config = dict(
    n_layer=13,
    d_model=256,
    n_experts=32,
    experts_per_token=1,
    d_expert=144,
    d_shared_expert=0,
    activation='swiglu',
    moe_layers=[0, 1, 2, 3, 4, 5, 6, 7, 8, 9, 10, 11, 12],
    router_score='sigmoid',
    normalize_top_k=False,
    routed_scale=1.0,
    balance_loss=0.000402,
    balance_bias=True,
    router_cosine_scale=20.0,
    init_std_router=0.00676,
    lr_router=0.00126,
    n_head=8,
    n_kv_head=8,
    head_dim=64,
    vocab_size=19426,
    norm='rmsnorm',
    norm_place='pre',
    norm_eps=1e-05,
    positions='rope',
    rope_base=10000.0,
    rope_fraction=1.0,
    qk_norm=False,
    attn_scale=0.125,
    tie_embeddings=False,
    parallel_block=False,
    init='uniform',
    init_std_qkv=0.0354,
    init_std_o=0.0,
    init_std_up=0.0354,
    init_std_down=0.0,
    optimizer='muon_variant',
    lr=0.00804,
    lr_mult_o=0.935,
    lr_mult_down=1.5,
    beta1=0.95,
    lr_head=0.00795,
    grad_clip=0.5,
    warmup_steps=200,
    schedule='wsd',
    decay_fraction=0.789,
    decay_shape='sqrt',
    final_lr_fraction=0.0,
    batch_tokens=65536,
    seq_len=256,
    doc_mask=True,
    train_tokens=352700000,
    steps=5382,
    dataset='wikipedia_en',
)
Below are experts of layer 6 (counted from 0) of a mixture-of-experts language model. Rows are named router (the router's row for the expert), gate (a neuron's input weights, with its number), up (a neuron's input weights, with its number) and show model dimensions 0-255. Each number is 200 + 20 x the weight over its row's rms, rounded and kept within 0 to 999.
After each expert's rows: "comes after" lists some tokens at least twice as common just before its tokens as in all text. This comes from a sample of Wikipedia text that the model never trained on. Tokens count by the router's weight.

# expert 27
router,200,209,218,203,193,166,173,204,215,205,166,173,168,201,208,176,199,170,213,176,173,197,188,191,176,242,206,201,198,204,197,219,237,214,218,182,194,196,187,188,180,216,219,192,158,208,238,191,175,168,207,193,201,207,221,240,178,213,217,200,173,190,175,205,191,205,181,213,188,190,185,213,163,199,201,181,157,189,167,206,180,235,221,228,199,189,178,228,200,201,225,236,208,213,215,198,182,213,183,148,185,191,207,220,237,204,219,184,205,205,236,178,240,218,186,211,230,175,205,178,217,188,216,206,231,222,194,201,184,193,207,165,234,170,198,195,168,192,194,211,227,221,200,209,205,218,219,184,208,213,206,209,219,188,232,202,182,203,207,210,213,204,208,212,219,182,183,183,193,213,201,192,195,239,214,192,198,161,183,210,229,202,209,220,165,152,243,232,249,205,193,209,214,189,192,178,210,191,215,229,183,257,183,200,178,198,208,224,273,184,170,198,209,214,206,183,224,221,221,197,205,198,186,203,190,183,195,205,233,173,205,202,194,193,179,194,172,186,234,169,206,220,198,219,220,202,183,200,194,194,189,173,196,199,209,226
gate0,223,159,209,217,223,238,210,225,242,164,200,191,210,208,184,164,197,180,207,207,200,180,205,192,199,174,228,193,159,209,213,230,216,173,174,209,243,192,207,206,204,198,208,162,237,225,206,211,194,240,153,212,196,211,176,205,222,222,200,211,195,184,198,199,189,202,181,186,175,202,193,193,189,188,207,195,215,177,195,190,195,184,214,213,187,229,229,205,192,214,190,211,190,212,195,239,145,186,198,176,217,199,176,199,182,166,188,156,198,183,199,160,220,231,184,182,215,216,194,192,199,225,201,215,214,235,203,225,223,165,189,192,182,184,176,206,200,195,189,233,204,212,173,203,208,220,214,217,222,196,221,225,220,150,159,216,177,218,227,170,211,189,193,181,199,229,194,201,176,176,207,199,172,221,223,191,205,204,190,228,210,172,199,229,189,167,216,194,208,180,222,224,187,181,191,207,221,179,229,219,189,223,195,170,186,190,208,229,207,166,187,220,218,191,179,187,198,205,191,185,212,189,221,183,199,140,229,214,181,181,190,211,225,192,179,205,209,245,210,194,191,212,189,213,209,184,214,234,190,183,153,177,203,209,219,177
up0,197,199,205,190,180,214,183,200,207,184,184,206,224,176,181,223,235,211,214,201,174,198,206,223,224,203,200,241,200,202,247,206,200,168,197,220,195,186,196,181,219,217,223,199,173,173,180,244,179,194,159,208,215,164,225,210,215,185,219,184,204,208,213,206,195,222,209,195,206,217,159,204,202,159,164,219,210,186,185,233,168,210,213,226,201,173,215,187,211,228,195,234,205,188,223,207,164,208,216,215,213,170,223,214,207,206,206,219,222,208,230,196,195,200,195,216,219,228,234,196,210,193,235,187,206,202,246,202,192,188,214,240,181,190,198,167,185,184,237,232,212,192,175,210,192,241,221,189,198,206,187,196,205,224,221,208,179,182,201,215,228,197,190,206,209,190,207,196,203,156,183,215,228,171,171,224,201,213,207,209,192,195,185,204,227,232,229,167,216,208,213,231,205,232,154,228,213,188,204,175,218,180,223,222,196,214,218,172,198,235,238,202,201,211,199,194,181,219,216,210,161,217,183,203,213,182,224,189,207,197,196,230,194,222,208,174,229,190,190,222,164,223,215,167,196,237,197,211,157,223,198,191,158,197,170,193
comes after: "|", " |", " the", "-", " Total", " Registered"

# expert 11
router,188,187,233,216,189,181,171,213,190,179,180,184,217,203,190,152,194,160,196,170,215,216,196,177,236,229,171,222,161,201,178,219,224,223,201,219,181,187,195,202,195,209,218,198,194,203,230,188,209,173,239,201,175,231,178,194,221,207,187,236,211,191,173,168,191,200,211,222,203,198,192,235,200,206,219,182,180,184,193,204,185,207,197,209,159,184,209,215,202,231,228,207,208,181,208,183,173,193,222,165,184,192,198,175,225,220,193,222,221,205,224,192,228,235,206,191,173,178,217,176,192,212,221,225,195,209,177,212,198,168,174,203,229,188,223,231,186,167,189,232,222,240,225,219,219,200,193,160,186,211,197,218,185,171,217,205,197,201,222,172,228,169,211,221,226,188,169,171,219,208,228,202,177,218,208,205,165,209,170,208,174,187,202,214,204,200,215,221,210,209,219,186,200,183,195,184,206,165,199,208,183,227,181,182,206,187,203,226,235,156,186,195,215,181,224,177,205,193,228,187,197,239,191,197,192,183,231,196,213,217,209,251,202,195,191,220,214,180,204,203,239,223,192,218,225,211,156,214,197,177,169,174,178,207,218,212
gate0,197,236,215,219,155,240,217,165,209,209,216,249,208,209,159,198,201,205,198,197,175,205,191,185,230,213,221,195,221,209,188,189,174,230,202,185,183,212,223,194,211,174,213,190,180,213,246,198,211,200,216,211,184,207,187,194,199,200,171,213,212,195,177,203,228,185,213,159,169,198,206,199,163,195,196,201,188,196,179,188,167,190,192,182,234,200,186,215,221,184,191,177,213,187,200,223,232,194,173,184,207,213,178,189,201,192,210,222,216,173,204,198,207,188,242,204,185,176,245,208,221,216,204,178,230,244,213,156,202,193,158,213,198,192,176,160,200,202,198,196,197,212,178,208,201,192,192,165,203,213,191,225,192,177,196,175,209,213,175,276,208,226,205,206,232,188,203,223,215,194,232,184,185,192,193,199,186,165,202,223,177,166,208,184,178,223,214,179,186,211,180,208,182,172,185,185,243,155,209,212,230,206,196,187,227,207,198,190,209,187,203,221,177,189,193,194,200,234,194,212,166,216,221,211,166,174,205,185,188,210,183,201,225,187,237,236,224,175,200,178,202,209,174,212,183,229,235,233,215,187,210,180,202,205,213,203
up0,213,221,198,195,173,188,207,203,163,192,192,185,181,215,217,187,189,202,189,191,221,211,180,219,205,208,212,163,197,190,203,184,210,157,173,243,207,207,182,196,208,234,194,226,217,223,210,174,189,192,200,168,186,182,205,200,219,191,219,177,176,227,218,196,199,187,183,227,176,220,162,205,205,213,223,220,181,201,207,210,185,193,217,217,160,195,202,234,181,229,210,216,191,203,186,167,200,214,184,235,191,186,226,165,214,203,195,198,181,203,175,220,208,202,131,195,207,180,209,181,195,189,150,238,184,161,211,210,208,222,243,196,208,205,203,228,224,207,205,221,201,179,184,195,213,189,177,264,187,170,226,185,205,199,174,228,190,181,208,195,175,187,218,231,190,190,210,196,188,168,210,223,199,181,204,208,222,238,190,185,160,236,191,212,199,220,199,203,210,207,152,222,206,237,215,140,162,223,196,204,193,169,202,227,190,191,204,164,178,180,171,198,196,212,206,202,199,190,202,200,194,171,174,176,191,207,188,185,232,187,196,215,226,218,192,212,193,198,200,191,217,153,199,183,207,223,164,180,198,227,196,190,196,219,182,201
comes after: " |\n", "3", "4", "2", ")", "5"

# expert 8
router,208,199,229,178,172,190,207,223,203,248,182,180,201,225,195,176,193,231,191,176,201,215,182,171,238,188,181,226,191,209,195,203,184,209,201,204,143,203,163,181,197,193,240,166,217,231,203,212,170,165,232,169,166,245,210,206,194,210,202,201,186,175,184,219,208,192,180,158,189,171,188,186,192,181,218,196,208,220,219,181,194,217,179,210,217,187,183,200,237,211,216,211,187,207,188,203,185,221,237,198,192,208,207,182,257,211,201,169,205,221,195,201,220,240,190,176,226,194,200,195,209,176,195,205,201,199,184,216,188,173,212,215,222,189,236,194,200,193,199,234,228,219,226,222,211,205,210,199,184,207,211,194,205,182,186,185,176,196,166,211,213,206,222,214,224,207,204,232,198,211,209,184,183,218,196,227,214,201,187,202,228,212,220,180,189,208,225,186,227,236,188,174,231,189,225,181,192,210,231,227,223,227,206,165,157,187,209,216,236,182,214,197,210,210,238,190,226,199,200,190,174,228,208,228,231,190,222,201,223,189,192,208,171,208,168,240,192,221,212,184,194,200,207,196,210,230,201,224,232,140,189,183,215,195,197,204
gate0,207,207,184,180,180,212,221,208,203,174,187,178,198,235,183,185,143,189,190,210,220,179,189,199,196,210,186,190,187,175,172,184,198,182,191,195,190,197,215,197,204,188,194,184,158,208,221,194,201,205,196,218,219,188,192,212,211,208,204,201,209,212,209,196,181,203,219,194,177,207,203,226,206,212,187,167,170,186,167,226,218,194,207,215,218,178,194,232,179,204,202,186,202,186,216,241,203,175,209,198,182,221,166,177,199,199,224,202,203,219,192,213,173,231,214,183,195,207,211,218,220,202,197,195,218,179,155,208,202,171,223,188,223,201,153,170,216,242,168,189,216,217,191,192,194,220,203,183,143,208,148,198,195,206,186,200,210,200,185,228,213,174,197,227,195,200,188,218,230,172,205,197,183,236,219,177,181,200,178,222,143,186,209,208,206,217,208,188,217,216,193,209,197,196,194,225,170,227,182,200,197,201,223,227,227,223,152,207,199,236,191,205,182,218,175,194,193,171,191,242,245,201,215,252,169,221,199,180,175,177,196,171,192,247,245,210,211,209,193,190,212,226,217,225,174,215,182,207,254,199,189,180,207,173,205,211
up0,176,211,226,209,205,217,200,173,198,172,189,223,188,209,184,194,151,219,251,205,198,168,189,209,227,199,196,216,205,221,197,216,205,167,184,181,232,198,242,235,211,213,196,206,209,227,204,189,195,209,210,246,219,207,178,214,194,231,202,208,184,178,221,193,200,220,179,185,167,224,151,190,190,226,210,224,165,209,208,217,218,175,195,206,196,168,181,200,157,223,224,183,197,178,201,206,195,218,220,208,204,180,206,234,188,183,201,216,217,174,205,198,176,161,181,180,218,221,189,197,208,209,158,200,208,182,175,227,158,197,185,208,201,227,196,205,194,216,204,193,209,199,191,192,221,186,180,218,209,200,235,176,209,191,201,237,201,199,197,194,211,177,184,195,190,181,205,196,208,174,213,165,211,224,216,155,200,154,199,223,152,212,205,213,208,218,200,229,190,175,178,209,210,201,172,196,171,180,223,193,209,219,208,234,213,211,157,194,259,210,202,226,212,226,203,236,195,207,179,198,221,188,217,189,231,188,215,192,171,166,206,196,187,222,228,196,257,209,173,226,192,206,217,221,223,185,210,203,208,234,190,191,196,198,180,177
comes after: " the", " The", " of", "The", " this", " a"

# expert 7
router,214,164,209,199,178,192,207,200,180,214,167,204,194,173,196,219,187,207,203,197,199,215,171,208,198,229,195,193,222,219,198,199,204,190,216,217,171,210,171,177,199,251,208,219,187,195,207,194,161,202,194,199,148,207,201,212,169,177,202,203,175,205,173,202,165,188,189,208,215,170,190,241,200,201,206,192,209,192,202,186,214,226,239,196,164,196,192,218,165,211,212,183,230,213,190,225,210,201,224,191,182,225,202,230,184,206,182,201,195,217,191,221,240,235,236,195,217,205,235,232,205,168,189,220,221,206,194,197,219,195,204,180,199,158,198,220,179,216,214,196,228,183,215,207,201,194,220,155,191,212,258,220,184,166,240,238,234,217,198,172,209,193,248,213,203,156,203,200,213,200,219,206,192,227,193,230,195,193,203,190,205,184,170,195,176,212,206,214,201,173,200,187,206,197,223,197,211,154,188,207,209,195,189,201,167,176,222,204,221,192,154,197,188,205,190,195,189,203,206,171,211,252,214,230,183,163,210,208,204,178,211,197,218,184,198,228,214,193,224,180,212,238,153,215,232,180,213,206,188,200,183,185,214,213,236,216
gate0,174,219,211,196,202,181,211,207,179,224,198,229,193,236,173,178,177,212,230,203,180,185,154,177,209,212,199,213,203,216,184,199,180,181,198,186,180,187,178,179,201,193,170,165,197,186,224,219,187,176,201,190,147,192,207,245,224,211,193,227,193,214,188,184,200,198,188,234,224,214,188,208,175,189,202,155,172,215,165,184,211,200,186,253,203,203,163,194,239,212,226,202,207,196,181,177,173,186,189,152,187,198,164,214,195,201,216,168,186,183,190,180,225,189,199,201,220,202,181,175,234,195,209,185,186,192,212,176,165,245,220,197,229,207,191,183,186,215,211,190,202,187,156,228,174,177,175,197,205,217,193,163,184,220,187,160,208,193,211,205,230,220,243,238,199,180,215,175,265,218,207,204,186,185,179,196,190,186,157,192,228,192,164,219,192,215,206,175,187,201,237,224,192,184,215,178,228,219,179,174,175,199,198,199,235,207,210,197,205,216,204,189,175,188,191,163,195,206,196,202,242,188,212,206,204,214,173,202,171,207,199,210,194,189,212,208,178,190,202,183,200,192,179,203,204,189,201,170,215,189,189,194,201,193,191,225
up0,171,208,210,170,201,170,257,181,184,202,218,211,205,213,170,185,196,246,210,206,198,201,187,186,192,213,197,162,215,237,223,189,175,201,186,186,210,161,210,202,190,207,224,195,200,168,205,218,204,183,187,204,196,181,190,224,165,216,226,211,206,218,192,244,168,192,210,250,209,169,170,206,184,188,203,187,152,208,200,199,185,213,209,209,194,231,214,187,206,183,208,195,196,222,189,193,189,220,226,174,212,211,214,152,208,195,219,192,190,207,215,183,210,224,166,250,185,191,184,196,244,220,228,193,190,207,180,199,227,168,184,226,212,189,192,192,198,239,187,196,225,213,192,206,225,155,193,207,176,208,187,188,207,205,209,224,201,199,230,201,192,187,200,223,178,192,210,192,234,240,177,204,208,168,206,177,229,209,173,184,209,199,211,212,195,218,176,162,198,185,213,163,201,204,210,171,164,253,176,181,186,178,228,184,230,215,197,187,195,199,188,178,183,210,220,188,212,168,206,182,177,206,186,231,197,232,216,185,183,220,213,221,196,197,232,194,173,189,204,209,201,180,203,199,153,230,185,175,243,186,204,172,215,211,199,210
comes after: "\n", ")\n", ";\n", "\"", " /", "}"

# expert 13
router,179,186,222,212,158,192,201,236,200,213,183,198,202,203,201,239,196,197,208,189,210,203,210,189,205,232,206,170,222,217,210,232,231,233,239,218,202,242,190,189,199,205,195,192,191,227,198,196,190,136,239,195,190,223,220,175,169,215,210,194,243,217,164,215,201,177,173,184,201,137,202,205,195,191,196,189,193,187,198,168,238,250,202,217,185,191,180,195,179,219,218,203,221,189,202,186,178,209,248,173,203,191,189,179,238,191,185,195,200,207,223,188,222,223,225,207,207,188,235,201,198,204,208,213,222,217,187,209,231,165,173,202,228,212,212,186,212,211,196,193,191,243,222,212,225,248,151,184,203,189,197,175,167,191,187,205,213,223,167,217,191,169,212,199,199,199,208,186,211,209,215,195,197,191,166,202,212,225,198,168,176,196,231,205,203,219,210,204,189,209,207,165,213,224,188,159,217,204,198,188,217,201,203,169,165,201,203,189,184,208,201,193,242,211,194,189,220,212,224,192,180,201,193,218,211,185,186,188,228,189,186,212,160,196,175,199,161,218,214,174,185,229,203,200,217,203,196,220,227,174,224,204,210,176,223,199
gate0,195,169,231,238,189,186,184,198,193,243,199,202,189,227,198,187,210,190,194,210,169,164,229,195,214,218,189,198,214,239,242,176,180,203,201,193,165,197,217,188,186,206,238,195,219,231,205,205,234,222,197,203,178,194,194,210,186,174,211,252,210,237,219,187,243,184,199,203,217,189,205,183,231,191,199,202,218,199,229,248,194,223,215,198,195,193,176,197,240,206,189,176,171,259,188,225,206,230,187,185,207,184,185,201,223,231,210,171,192,173,185,207,201,204,176,174,203,204,205,200,191,204,184,194,207,233,195,217,239,216,201,188,160,214,208,217,210,191,204,197,232,194,183,236,211,194,170,199,221,222,241,204,181,178,217,189,185,192,209,185,191,191,180,224,220,224,193,218,195,189,202,234,157,205,206,223,169,195,207,185,209,177,200,188,205,224,190,243,215,191,204,147,228,157,214,166,214,186,198,188,216,231,184,196,169,193,200,181,181,191,206,206,165,200,227,208,187,206,189,184,217,207,190,176,208,189,208,206,175,221,197,187,192,195,203,192,219,203,231,231,184,192,201,245,196,170,213,198,203,229,220,219,202,228,182,161
up0,199,212,198,168,197,231,222,221,185,198,210,188,208,194,194,190,212,211,186,151,219,229,217,211,193,206,178,204,167,188,175,200,201,205,182,201,212,189,199,213,178,172,182,218,203,185,220,195,182,195,198,212,219,201,210,207,209,194,188,176,173,177,220,186,161,221,174,200,203,197,182,219,179,217,195,189,205,205,189,200,233,185,165,181,223,185,202,204,168,175,186,222,207,191,203,179,219,174,210,216,170,213,188,178,172,204,196,238,225,221,234,195,197,186,210,203,203,186,185,191,187,175,215,224,194,175,218,196,161,185,187,212,227,199,182,193,194,202,184,184,190,206,204,200,207,230,212,222,177,239,162,205,222,222,182,236,202,185,188,217,193,200,175,210,195,190,188,149,182,200,208,144,243,186,219,199,210,221,212,212,166,214,194,187,194,191,220,177,186,204,212,191,159,238,191,223,164,216,199,208,190,173,234,200,213,204,221,181,190,199,167,193,176,199,179,234,205,191,225,255,186,195,196,229,164,213,189,224,240,139,221,191,155,211,223,182,171,181,184,180,216,202,205,173,204,253,212,217,194,194,161,174,208,187,211,231
comes after: " of", " in", " to", " with", " on", " as"

# expert 30
router,220,172,203,217,177,211,174,213,211,214,168,174,182,168,207,198,198,196,193,190,192,215,194,185,177,206,200,182,189,193,172,211,210,190,199,198,217,203,205,204,214,248,189,186,158,209,192,175,176,197,196,221,177,209,223,206,208,174,191,177,177,236,204,168,179,223,180,181,236,193,206,227,196,248,208,166,171,190,144,232,207,209,232,209,170,185,181,213,202,237,205,207,237,230,222,216,190,204,209,174,175,210,237,198,212,236,210,180,201,209,223,198,227,186,218,224,208,207,224,202,217,199,202,206,240,239,168,219,184,198,203,163,199,187,206,211,205,224,197,222,214,180,201,191,229,183,196,172,187,169,191,215,181,152,183,233,212,190,216,199,193,217,210,217,193,199,189,206,195,197,215,205,176,222,214,219,219,175,153,243,193,189,197,208,200,196,215,198,246,198,216,188,216,223,226,199,178,173,232,217,173,197,177,182,187,168,226,216,240,195,176,189,207,170,203,169,188,195,200,165,192,204,224,210,188,218,226,172,222,183,227,213,206,206,183,213,185,178,197,206,212,207,172,166,228,192,168,211,189,197,182,167,199,172,186,200
gate0,207,194,195,204,186,184,187,220,193,212,177,199,215,199,193,164,202,194,184,211,202,162,198,203,187,216,205,155,227,215,166,192,249,182,202,213,175,197,187,218,220,231,183,212,226,236,207,220,187,168,202,194,173,178,227,196,216,201,203,221,146,194,202,173,222,212,203,202,203,207,185,199,170,225,174,213,195,190,180,180,221,191,237,216,198,176,211,190,219,200,226,212,196,173,196,209,198,217,235,183,196,239,205,206,211,221,193,191,191,203,176,196,208,196,191,177,196,209,201,211,174,240,217,192,178,208,215,231,180,232,212,186,205,171,178,197,200,215,221,215,189,219,179,206,198,216,189,191,169,175,214,189,171,197,211,215,217,160,222,233,202,180,200,223,181,194,205,211,185,184,186,189,204,250,177,201,210,187,234,195,240,187,137,232,148,188,190,195,186,166,208,219,201,218,209,193,219,183,151,174,168,226,246,184,196,205,183,219,228,209,233,215,208,186,211,170,200,195,183,185,183,197,196,224,213,190,212,183,191,185,228,192,211,182,192,206,213,157,213,178,213,212,202,195,182,208,197,166,153,167,185,245,188,218,185,190
up0,214,209,215,195,210,204,215,204,207,219,215,193,215,197,172,231,218,205,207,199,185,212,223,197,200,229,205,238,206,189,220,229,178,230,200,244,189,178,196,220,209,181,245,196,162,204,224,215,197,230,191,195,234,206,192,202,211,202,169,186,210,153,202,184,192,222,197,215,184,217,187,167,228,174,217,203,238,194,187,251,170,217,191,172,185,232,193,182,183,187,218,238,200,183,207,195,185,190,186,181,241,223,205,242,196,180,186,205,169,163,206,211,200,205,190,178,216,198,203,236,192,207,213,206,204,191,187,143,203,192,206,178,221,200,181,207,208,216,190,210,229,208,230,191,182,198,230,215,195,215,213,181,206,231,184,215,199,238,206,190,199,176,176,232,205,232,207,205,210,221,219,221,201,177,203,194,199,207,188,189,220,173,219,208,187,189,255,209,223,215,172,230,228,237,197,210,183,200,202,197,211,195,204,180,181,212,254,185,212,196,204,221,192,181,170,230,218,209,222,213,232,208,190,186,169,173,207,222,206,235,195,218,193,220,206,225,189,228,182,192,156,189,180,190,224,239,200,208,230,218,205,165,184,181,236,188
comes after: "0", "1", ".", "2", "′", "9"

# expert 25
router,207,200,186,204,207,145,222,227,204,199,177,221,152,206,176,198,233,228,211,182,204,222,219,178,186,206,197,218,202,207,203,218,200,253,210,202,195,198,222,204,191,219,218,208,209,193,232,239,170,173,202,207,200,224,218,200,187,201,231,214,178,188,183,190,205,182,180,196,181,173,203,224,165,212,221,200,202,198,219,201,220,209,198,193,221,181,180,212,215,166,192,209,200,203,188,187,196,233,211,161,151,184,208,201,194,211,168,207,202,202,238,215,223,196,206,181,213,163,244,196,203,185,196,240,218,197,191,199,206,191,176,158,219,161,181,219,190,187,197,198,217,191,210,218,213,203,191,198,164,193,227,194,208,159,207,195,211,248,190,188,201,186,210,224,175,197,183,189,183,218,236,216,198,210,180,205,170,200,183,223,220,204,219,217,189,200,196,206,182,247,209,186,226,194,201,183,213,210,209,199,170,224,178,189,209,191,212,207,225,150,201,168,194,201,214,212,217,195,231,177,210,198,185,236,185,147,217,210,210,221,243,250,143,178,200,230,190,177,230,215,207,205,193,221,196,191,187,192,221,167,172,220,208,188,198,198
gate0,226,202,194,203,229,218,203,210,183,185,186,227,238,200,202,225,189,210,224,234,180,184,204,212,175,233,207,180,172,181,209,195,196,205,188,201,181,237,203,188,211,226,205,218,202,209,247,188,207,228,208,208,170,185,199,202,216,180,199,216,187,213,181,214,244,182,191,193,187,189,177,219,176,183,245,221,183,202,229,223,228,156,218,190,201,199,143,188,222,210,191,194,183,187,244,203,202,207,186,213,193,215,218,245,216,225,225,223,174,189,210,199,214,235,217,185,221,164,199,212,221,177,202,206,198,210,218,222,199,209,192,175,204,193,193,144,189,163,225,211,173,202,195,195,236,210,189,221,174,183,171,175,222,175,186,211,211,213,218,193,182,209,211,196,173,210,215,188,189,202,199,179,240,189,218,187,178,186,187,208,175,194,189,198,180,225,227,190,209,212,207,187,221,188,222,180,207,219,181,223,217,186,232,179,210,183,195,188,132,198,176,201,207,175,202,193,240,205,190,245,165,206,196,210,211,197,219,222,196,198,189,256,202,154,206,213,210,191,212,213,209,223,218,182,183,196,235,180,193,189,234,212,181,216,205,211
up0,178,250,219,194,190,222,226,204,214,197,190,195,182,185,225,174,169,189,212,191,218,237,224,155,202,225,177,221,201,205,201,202,221,220,229,210,209,210,207,227,222,217,219,196,168,242,204,213,226,200,187,188,193,184,205,193,183,217,184,210,218,143,219,211,192,187,205,209,215,183,216,206,194,217,198,162,228,197,221,203,216,186,197,175,223,224,162,201,179,199,177,218,149,202,201,232,172,232,210,225,229,174,214,197,160,160,240,214,212,227,186,205,211,218,186,155,201,191,199,199,218,184,197,182,201,200,180,215,233,209,196,181,169,210,231,177,172,198,205,180,193,217,188,231,193,169,191,206,180,182,233,195,205,208,211,176,212,197,211,213,207,206,208,191,187,210,180,206,207,203,192,224,202,224,202,220,211,232,236,230,182,220,224,167,210,230,220,236,193,178,216,209,216,196,196,205,188,214,225,203,181,166,243,232,204,200,199,219,220,223,202,192,169,204,231,238,169,195,217,194,174,220,179,243,166,220,175,191,180,202,202,190,198,196,196,181,188,174,151,210,226,207,212,201,198,199,176,210,206,191,194,167,195,201,222,186
comes after: "\n\n", ")\n\n", "==\n", "\n", ";\n\n", " |\n\n"

# expert 23
router,215,189,205,226,174,150,202,233,203,217,173,202,182,185,176,215,208,230,205,227,208,198,176,198,197,193,188,182,197,215,204,223,223,197,204,211,154,174,220,203,205,243,206,170,186,169,213,179,175,213,225,197,220,221,196,181,198,215,236,188,188,217,162,189,190,179,184,184,225,191,198,204,212,210,183,147,167,222,195,192,228,199,220,197,197,203,183,198,194,192,234,227,199,191,209,191,173,186,227,163,219,220,216,206,187,202,196,152,242,211,226,172,205,198,203,213,192,195,216,217,194,214,217,226,227,192,197,223,184,185,162,164,199,204,228,218,200,170,196,212,219,198,225,194,212,188,213,182,189,195,191,240,208,164,206,212,209,208,210,238,224,204,214,183,221,208,183,218,228,202,246,171,180,221,207,202,219,233,187,211,184,192,198,229,200,195,213,210,237,218,195,196,240,180,184,172,227,217,185,232,182,218,168,182,202,174,214,213,217,205,159,192,190,183,185,209,219,206,218,178,208,188,202,223,221,208,208,219,204,212,188,186,199,187,177,247,148,207,221,193,189,209,177,207,226,161,201,232,244,182,197,201,218,181,177,221
gate0,189,206,218,186,206,201,220,212,211,210,192,214,196,184,164,155,208,191,222,190,193,177,205,198,190,206,184,187,190,195,209,178,188,211,225,210,192,191,190,167,185,205,148,191,191,213,197,186,178,190,236,188,203,235,198,220,188,207,168,219,195,220,186,203,187,190,192,230,210,186,175,181,167,164,197,180,191,232,194,181,185,208,200,180,211,159,200,194,188,213,173,186,201,169,210,185,197,189,251,193,177,208,216,181,197,204,184,211,182,244,226,242,233,234,202,204,202,204,244,225,174,189,223,231,189,181,194,216,236,201,162,219,182,191,222,182,188,171,180,203,186,191,189,207,180,202,206,253,195,182,219,230,216,198,193,186,209,206,197,245,216,218,197,179,180,212,193,196,185,196,183,226,206,234,217,207,204,193,190,164,218,206,231,174,161,179,188,196,258,198,202,193,161,196,203,188,163,180,237,196,192,203,229,185,174,190,199,196,212,225,170,182,212,177,211,169,179,174,193,230,188,187,223,188,220,214,195,172,197,198,172,147,178,219,186,203,154,190,225,172,221,211,199,186,197,184,200,218,181,170,220,204,198,194,198,231
up0,217,201,185,178,200,192,218,225,204,224,177,218,188,194,196,159,190,198,215,198,171,177,217,207,184,203,160,213,208,197,191,205,170,212,226,201,202,203,203,171,175,201,186,185,182,179,164,206,200,209,207,175,214,223,194,202,192,206,161,206,205,228,202,223,192,176,201,234,191,207,209,200,199,166,184,217,204,228,180,219,186,220,193,189,208,184,184,198,171,215,162,174,205,200,188,213,214,216,217,218,174,190,190,218,202,166,204,201,208,240,212,211,197,214,185,209,187,194,240,191,167,206,211,210,178,203,177,212,198,194,180,216,179,215,190,173,198,212,206,200,164,173,203,203,181,212,210,259,187,191,229,203,194,199,170,177,189,207,176,272,197,215,204,182,178,197,206,174,261,205,189,232,190,246,226,203,194,177,185,183,200,203,201,170,175,216,188,187,273,223,222,203,169,190,159,193,197,163,234,194,185,199,228,180,183,174,198,197,207,215,222,188,178,172,239,189,176,183,215,216,206,175,218,218,212,217,192,185,205,182,179,162,153,221,176,182,179,201,214,177,231,202,187,174,208,198,206,208,189,180,206,195,203,165,181,215
comes after: " ", ".", "–", "202", "200", "201"